Weights of a small mixture-of-experts language model, trained from scratch on English Wikipedia.
Size: 12 layers, vocabulary 8192, 57.3M parameters.
Training: a variant of Adam for the experts, 5267 steps.
Below are experts of layer 4 (counted from 0) of a mixture-of-experts language model. Rows are named router (the router's row for the expert), up (a neuron's input weights, with its number) and show model dimensions 64-127. Each number is 200 + 20 x the weight over its row's rms, rounded and kept within 0 to 999.
After each expert's rows: a language model's description of what the expert responds to. This comes from a sample of Wikipedia text that the model never trained on.

# expert 55
router,186,192,223,201,174,166,222,213,183,240,165,171,231,189,179,175,144,210,170,209,223,214,211,215,220,187,181,177,228,203,229,204,197,205,221,192,208,214,216,228,216,201,223,202,178,206,191,179,197,172,218,241,187,191,198,191,220,207,222,206,153,220,207,228
up0,177,208,232,204,236,195,193,211,225,225,207,221,230,182,182,170,169,195,208,199,215,227,196,177,162,211,180,178,220,184,232,194,159,195,203,199,266,238,197,211,226,214,216,208,185,215,173,244,195,188,191,206,187,156,204,168,173,204,233,193,155,169,223,188
up1,185,191,155,188,184,212,182,246,180,198,261,205,198,179,214,194,192,224,178,200,188,224,200,171,238,219,212,186,208,185,228,169,182,181,185,176,220,197,184,204,195,204,214,198,180,161,214,222,226,182,193,240,218,219,199,212,188,195,196,230,207,221,221,223
up2,229,227,219,150,193,184,182,175,163,212,183,185,245,192,180,256,220,202,207,205,189,185,218,193,215,192,199,197,211,199,197,230,231,242,195,181,212,214,172,181,181,174,177,214,179,187,180,192,171,192,201,202,251,227,198,199,216,224,202,197,198,181,187,214
It responds to: Numbers and parentheses. Opening parentheses and first digits of years and counts, in infobox fields and season stats, like (1st, 1954, (2024).

# expert 21
router,198,223,206,197,205,211,196,181,214,243,235,202,178,175,224,185,178,217,177,173,183,221,219,215,187,186,209,184,188,191,215,229,203,176,227,200,187,187,195,174,168,187,179,219,212,216,189,188,184,212,203,142,180,180,161,202,187,204,203,176,205,202,228,207
up24,166,207,199,233,149,206,192,179,238,199,195,210,182,201,221,203,210,203,174,171,198,240,202,223,184,191,198,177,217,204,200,200,194,213,216,185,214,169,196,188,211,156,194,178,170,195,208,182,218,224,236,171,228,224,231,219,208,183,190,212,187,191,166,202
up25,205,215,206,197,202,229,195,190,214,195,212,173,186,182,225,207,187,186,198,173,182,211,156,213,211,190,167,200,155,199,243,206,202,209,204,215,182,224,225,162,215,206,173,192,194,207,194,218,192,195,175,166,234,183,241,215,194,177,176,193,231,218,206,212
up26,228,156,189,203,180,187,152,188,208,203,177,218,185,203,197,190,209,218,190,181,181,177,195,194,182,194,186,175,196,230,206,191,216,214,182,177,243,233,167,188,179,198,211,208,215,211,168,194,180,192,234,206,205,204,203,225,218,184,201,197,225,216,199,197
It responds to: Sports and stats tables. Pipe separators, numbers, team names and position codes in wiki tables of sports rosters and statistics, e.g. MF, DF, 1993 | Seattle.

# expert 40
router,201,204,203,166,192,171,203,221,154,196,234,182,176,204,175,165,185,193,160,245,223,194,192,217,191,189,203,203,192,196,192,195,211,201,177,217,162,212,236,155,180,205,197,206,185,203,209,183,237,213,186,182,214,213,191,208,209,179,179,213,201,205,182,216
up2,222,206,221,188,209,165,200,161,219,194,190,187,166,189,237,220,196,175,203,202,212,193,201,220,196,200,236,210,220,202,188,226,198,213,229,223,205,200,179,250,166,182,211,220,167,201,207,252,166,187,169,215,211,205,159,173,178,210,213,232,178,212,204,199
up3,230,182,234,210,194,220,206,189,193,187,206,189,204,203,178,190,177,200,204,197,176,229,216,196,205,196,220,203,208,178,172,220,210,221,177,223,213,195,163,192,199,177,231,200,170,206,190,170,205,192,193,233,168,223,186,188,209,198,176,193,201,215,190,180
up4,239,174,204,212,174,200,201,186,216,183,218,203,184,201,174,213,199,231,165,184,163,186,191,210,195,207,214,247,202,220,208,187,217,202,208,203,170,167,219,234,170,191,192,209,188,201,234,221,198,207,178,178,225,239,179,230,212,194,220,202,231,212,155,213
It responds to: Taxon names, Thai bytes. Middle pieces of Latin species and genus names in taxonomy articles, Thai and other script bytes, LaTeX mathbb, and the word what.

# expert 0
router,186,148,229,194,221,217,181,192,201,205,204,194,189,199,220,186,208,193,202,163,209,168,189,214,195,180,200,223,206,192,212,191,201,169,220,173,194,194,160,225,217,202,151,185,192,198,175,180,190,180,238,185,199,196,193,238,189,191,217,223,208,215,172,187
up1,183,193,170,227,185,217,159,216,194,207,203,242,200,187,206,216,192,227,232,190,239,218,200,181,254,199,208,235,190,179,215,193,211,216,185,176,227,198,197,203,180,201,208,181,200,201,185,220,205,187,223,203,225,186,191,212,207,194,226,191,221,227,179,233
up2,199,202,210,172,220,161,187,198,197,206,195,205,224,236,226,220,225,228,189,195,195,197,175,151,164,181,189,206,202,209,218,198,215,226,207,172,172,197,175,208,188,153,227,213,216,208,171,195,155,179,191,212,200,238,173,211,177,170,233,205,201,198,219,221
up3,157,194,200,204,154,204,167,213,203,200,188,205,229,197,224,216,205,187,192,202,210,194,246,209,192,208,204,211,166,240,211,200,209,217,181,175,178,199,159,212,198,195,224,185,188,200,203,203,230,199,184,215,224,214,220,188,208,229,183,180,216,213,195,227
It responds to: Paragraph starts, capitals. Line breaks ending a paragraph before a new one, plus capitalized word-initial pieces of names and openers like In, During, According, Win.

# expert 5
router,227,178,194,187,156,206,201,213,225,218,154,220,204,177,185,207,212,201,197,199,203,215,189,174,227,192,192,187,199,220,179,220,232,175,204,186,169,216,162,187,175,173,165,206,203,208,187,178,198,233,210,218,238,223,197,223,203,176,219,164,250,225,174,151
up2,202,221,235,229,199,217,193,161,186,230,195,205,213,184,209,204,184,224,205,234,215,186,180,199,178,202,176,184,208,199,228,224,170,200,199,212,214,246,196,207,197,172,231,191,182,200,186,195,176,175,187,188,221,219,159,232,181,206,196,186,166,205,214,192
up3,186,250,197,221,180,211,173,225,216,213,180,213,198,223,186,189,204,202,199,211,212,182,201,190,204,231,201,197,253,196,182,203,203,197,188,239,207,190,171,183,208,161,220,194,181,205,170,171,209,225,201,189,213,198,208,145,230,215,142,199,206,203,168,193
up4,255,193,211,208,227,193,214,174,169,198,200,206,136,197,217,215,180,185,178,209,242,146,200,214,212,213,214,220,162,221,200,208,210,203,195,196,252,174,250,211,181,189,227,187,199,216,211,194,208,244,200,206,199,237,193,205,215,184,207,203,211,221,202,196
It responds to: Kinship and word starts. Word-initial pieces in biographical prose, often after his or her, such as grand(father), wife, sister, mar(rying), e(victed).

# expert 3
router,195,190,217,221,185,192,208,203,172,178,220,216,203,184,198,215,159,178,179,212,245,192,153,237,198,180,198,176,215,181,226,222,241,182,219,206,179,178,229,215,229,214,188,192,204,222,180,196,188,205,190,199,205,173,212,163,206,206,196,202,193,189,172,200
up1,194,236,164,227,184,213,196,228,170,230,193,203,212,188,199,200,190,206,206,176,217,224,195,179,241,207,207,205,185,201,175,195,194,206,172,184,200,176,194,163,225,172,186,189,231,203,208,206,200,212,209,195,208,187,196,211,205,197,166,212,215,197,180,219
up2,194,215,202,183,234,195,201,190,176,201,184,198,240,187,187,211,201,183,206,209,198,155,194,181,205,223,209,212,230,185,221,185,193,241,198,234,235,220,226,218,184,193,228,228,230,211,208,216,175,189,181,191,219,173,217,216,203,205,223,218,223,178,203,192
up3,177,185,223,220,149,179,200,205,212,202,225,207,195,222,180,232,168,204,167,215,193,192,233,198,201,253,212,195,213,210,160,189,209,206,178,235,247,208,191,235,156,191,197,201,199,177,168,177,212,217,187,202,198,160,200,192,205,210,164,193,224,205,207,192
It responds to: Mid-word pieces, digits, time. Word-initial or mid-word fragments and digits in times and scores, plus the noun time, e.g. time slot, 1:30, ske-leton, cutting-edge.

# expert 53
router,235,178,208,203,233,174,203,184,223,181,216,207,201,196,194,193,176,204,179,217,192,200,210,221,161,209,204,175,189,193,194,219,199,190,247,183,177,204,208,172,196,223,213,211,187,201,228,212,211,179,235,213,179,204,184,170,193,177,185,184,171,207,208,206
up0,206,191,202,213,228,209,183,203,196,197,194,229,198,226,180,211,190,180,203,173,147,205,189,216,196,195,200,176,188,187,207,166,189,181,220,168,186,190,207,164,211,199,191,246,194,218,209,241,209,195,206,183,204,223,196,208,191,213,189,203,212,179,197,213
up1,170,193,205,206,189,226,203,206,209,214,200,215,199,179,204,203,189,198,193,179,176,164,178,188,215,217,222,218,165,229,166,186,209,177,180,175,205,149,221,210,187,192,219,192,212,214,211,211,235,221,183,210,215,193,186,217,245,191,219,198,211,215,220,194
up2,197,235,187,187,188,195,219,172,195,223,185,177,223,231,197,199,239,211,232,239,226,188,201,175,217,215,195,192,225,227,230,207,191,215,204,198,211,217,192,196,188,201,209,195,190,192,189,191,168,198,210,218,220,207,192,250,192,200,221,205,227,172,223,196
It responds to: Heading and number starts. First tokens after section markers (History, Reception, Heat 5) and the leading digits of dates, money amounts and statistics.

# expert 39
router,194,194,191,225,179,194,201,241,205,170,194,223,194,172,211,199,179,190,163,200,208,190,201,198,186,197,216,167,206,201,227,199,212,200,165,164,170,200,215,161,146,179,202,198,225,208,235,218,218,200,199,218,195,195,194,209,194,189,190,214,191,221,209,200
up1,191,194,161,188,185,204,217,225,178,221,204,211,210,182,215,215,204,202,205,186,204,197,206,199,220,206,176,212,221,181,197,189,208,191,193,185,198,203,191,199,192,179,186,214,211,228,243,206,205,202,222,234,211,194,171,192,203,159,236,172,225,225,200,201
up2,201,206,178,194,239,188,208,200,196,211,183,186,231,191,231,223,212,173,217,176,200,189,185,185,220,176,191,209,185,215,219,204,214,226,177,202,210,224,204,207,179,190,215,208,215,197,197,184,178,174,169,199,280,196,168,215,162,208,209,173,165,186,227,236
up3,223,234,237,229,172,215,194,193,191,197,233,192,199,234,196,185,185,189,211,210,202,193,217,185,205,214,180,188,200,228,203,190,201,180,192,199,206,222,189,205,209,213,224,170,222,179,202,206,211,199,183,197,180,236,203,162,214,224,127,209,191,197,186,173
It responds to: Topic nouns after The. Head nouns right after The or the, naming an article's subject, e.g. The film, The show, the team, plus line breaks before headings.

# expert 37
router,202,192,183,190,163,219,235,169,182,175,207,193,179,175,198,187,181,189,200,217,172,179,223,202,222,225,171,191,180,209,221,195,189,205,221,196,188,201,217,185,163,207,216,168,195,183,204,210,212,192,235,180,196,204,173,220,193,183,151,223,206,207,224,184
up2,195,199,212,191,199,185,192,168,198,171,201,191,229,179,215,237,236,204,204,228,229,200,215,193,191,178,185,206,207,195,219,235,190,230,214,193,196,231,209,185,174,182,201,207,198,195,195,181,205,190,183,216,217,216,184,219,223,224,192,192,198,196,203,182
up3,218,215,220,209,158,223,178,222,183,226,202,194,184,213,186,203,193,205,219,204,164,215,216,173,198,190,233,185,185,209,150,201,199,197,183,226,210,199,187,207,198,200,235,198,190,202,173,176,230,200,228,199,205,239,177,187,217,231,173,192,180,213,151,201
up4,229,232,173,193,189,191,213,237,189,190,183,209,197,211,188,201,194,237,191,200,211,228,205,197,200,170,227,219,176,184,195,213,226,210,227,202,187,158,210,238,175,200,176,223,217,212,220,225,230,224,167,192,190,229,193,211,217,204,208,188,203,188,205,188
It responds to: Locations, coordinates, line breaks. Line breaks and place tokens in location and coordinate lists, street numbers, Location of Norderney, URLs, within the United States.

# expert 38
router,176,182,221,214,203,202,223,205,147,184,229,221,205,210,200,200,217,229,207,185,197,200,144,183,141,207,196,193,181,192,184,221,176,183,173,211,197,185,200,222,185,247,227,168,207,178,182,202,196,179,215,218,156,214,208,212,191,188,185,189,214,217,225,193
up0,222,220,212,192,190,187,183,196,188,246,213,199,187,196,228,167,230,204,226,195,237,193,193,200,182,135,233,191,202,211,211,201,198,204,202,216,168,209,219,189,200,215,175,206,212,203,199,198,218,190,192,191,221,207,235,201,212,186,220,180,181,204,219,251
up1,207,190,155,179,184,224,222,206,211,181,184,177,187,229,212,208,206,211,159,208,184,216,183,187,205,215,201,223,201,192,215,192,212,214,203,191,215,230,190,185,186,202,202,206,189,201,194,184,203,225,198,271,215,154,187,206,178,179,216,206,217,190,235,226
up2,201,219,221,193,238,197,204,172,218,202,186,201,234,176,222,244,224,185,231,205,219,190,221,175,187,219,199,208,222,195,210,194,192,250,183,206,208,223,187,208,177,178,230,192,219,192,205,220,182,227,175,240,199,200,173,218,164,208,164,199,170,209,190,203
It responds to: Biography opening descriptors. Nationality and occupation words in biography lead sentences after was a or is a, like German, politician, footballer, plus line starts.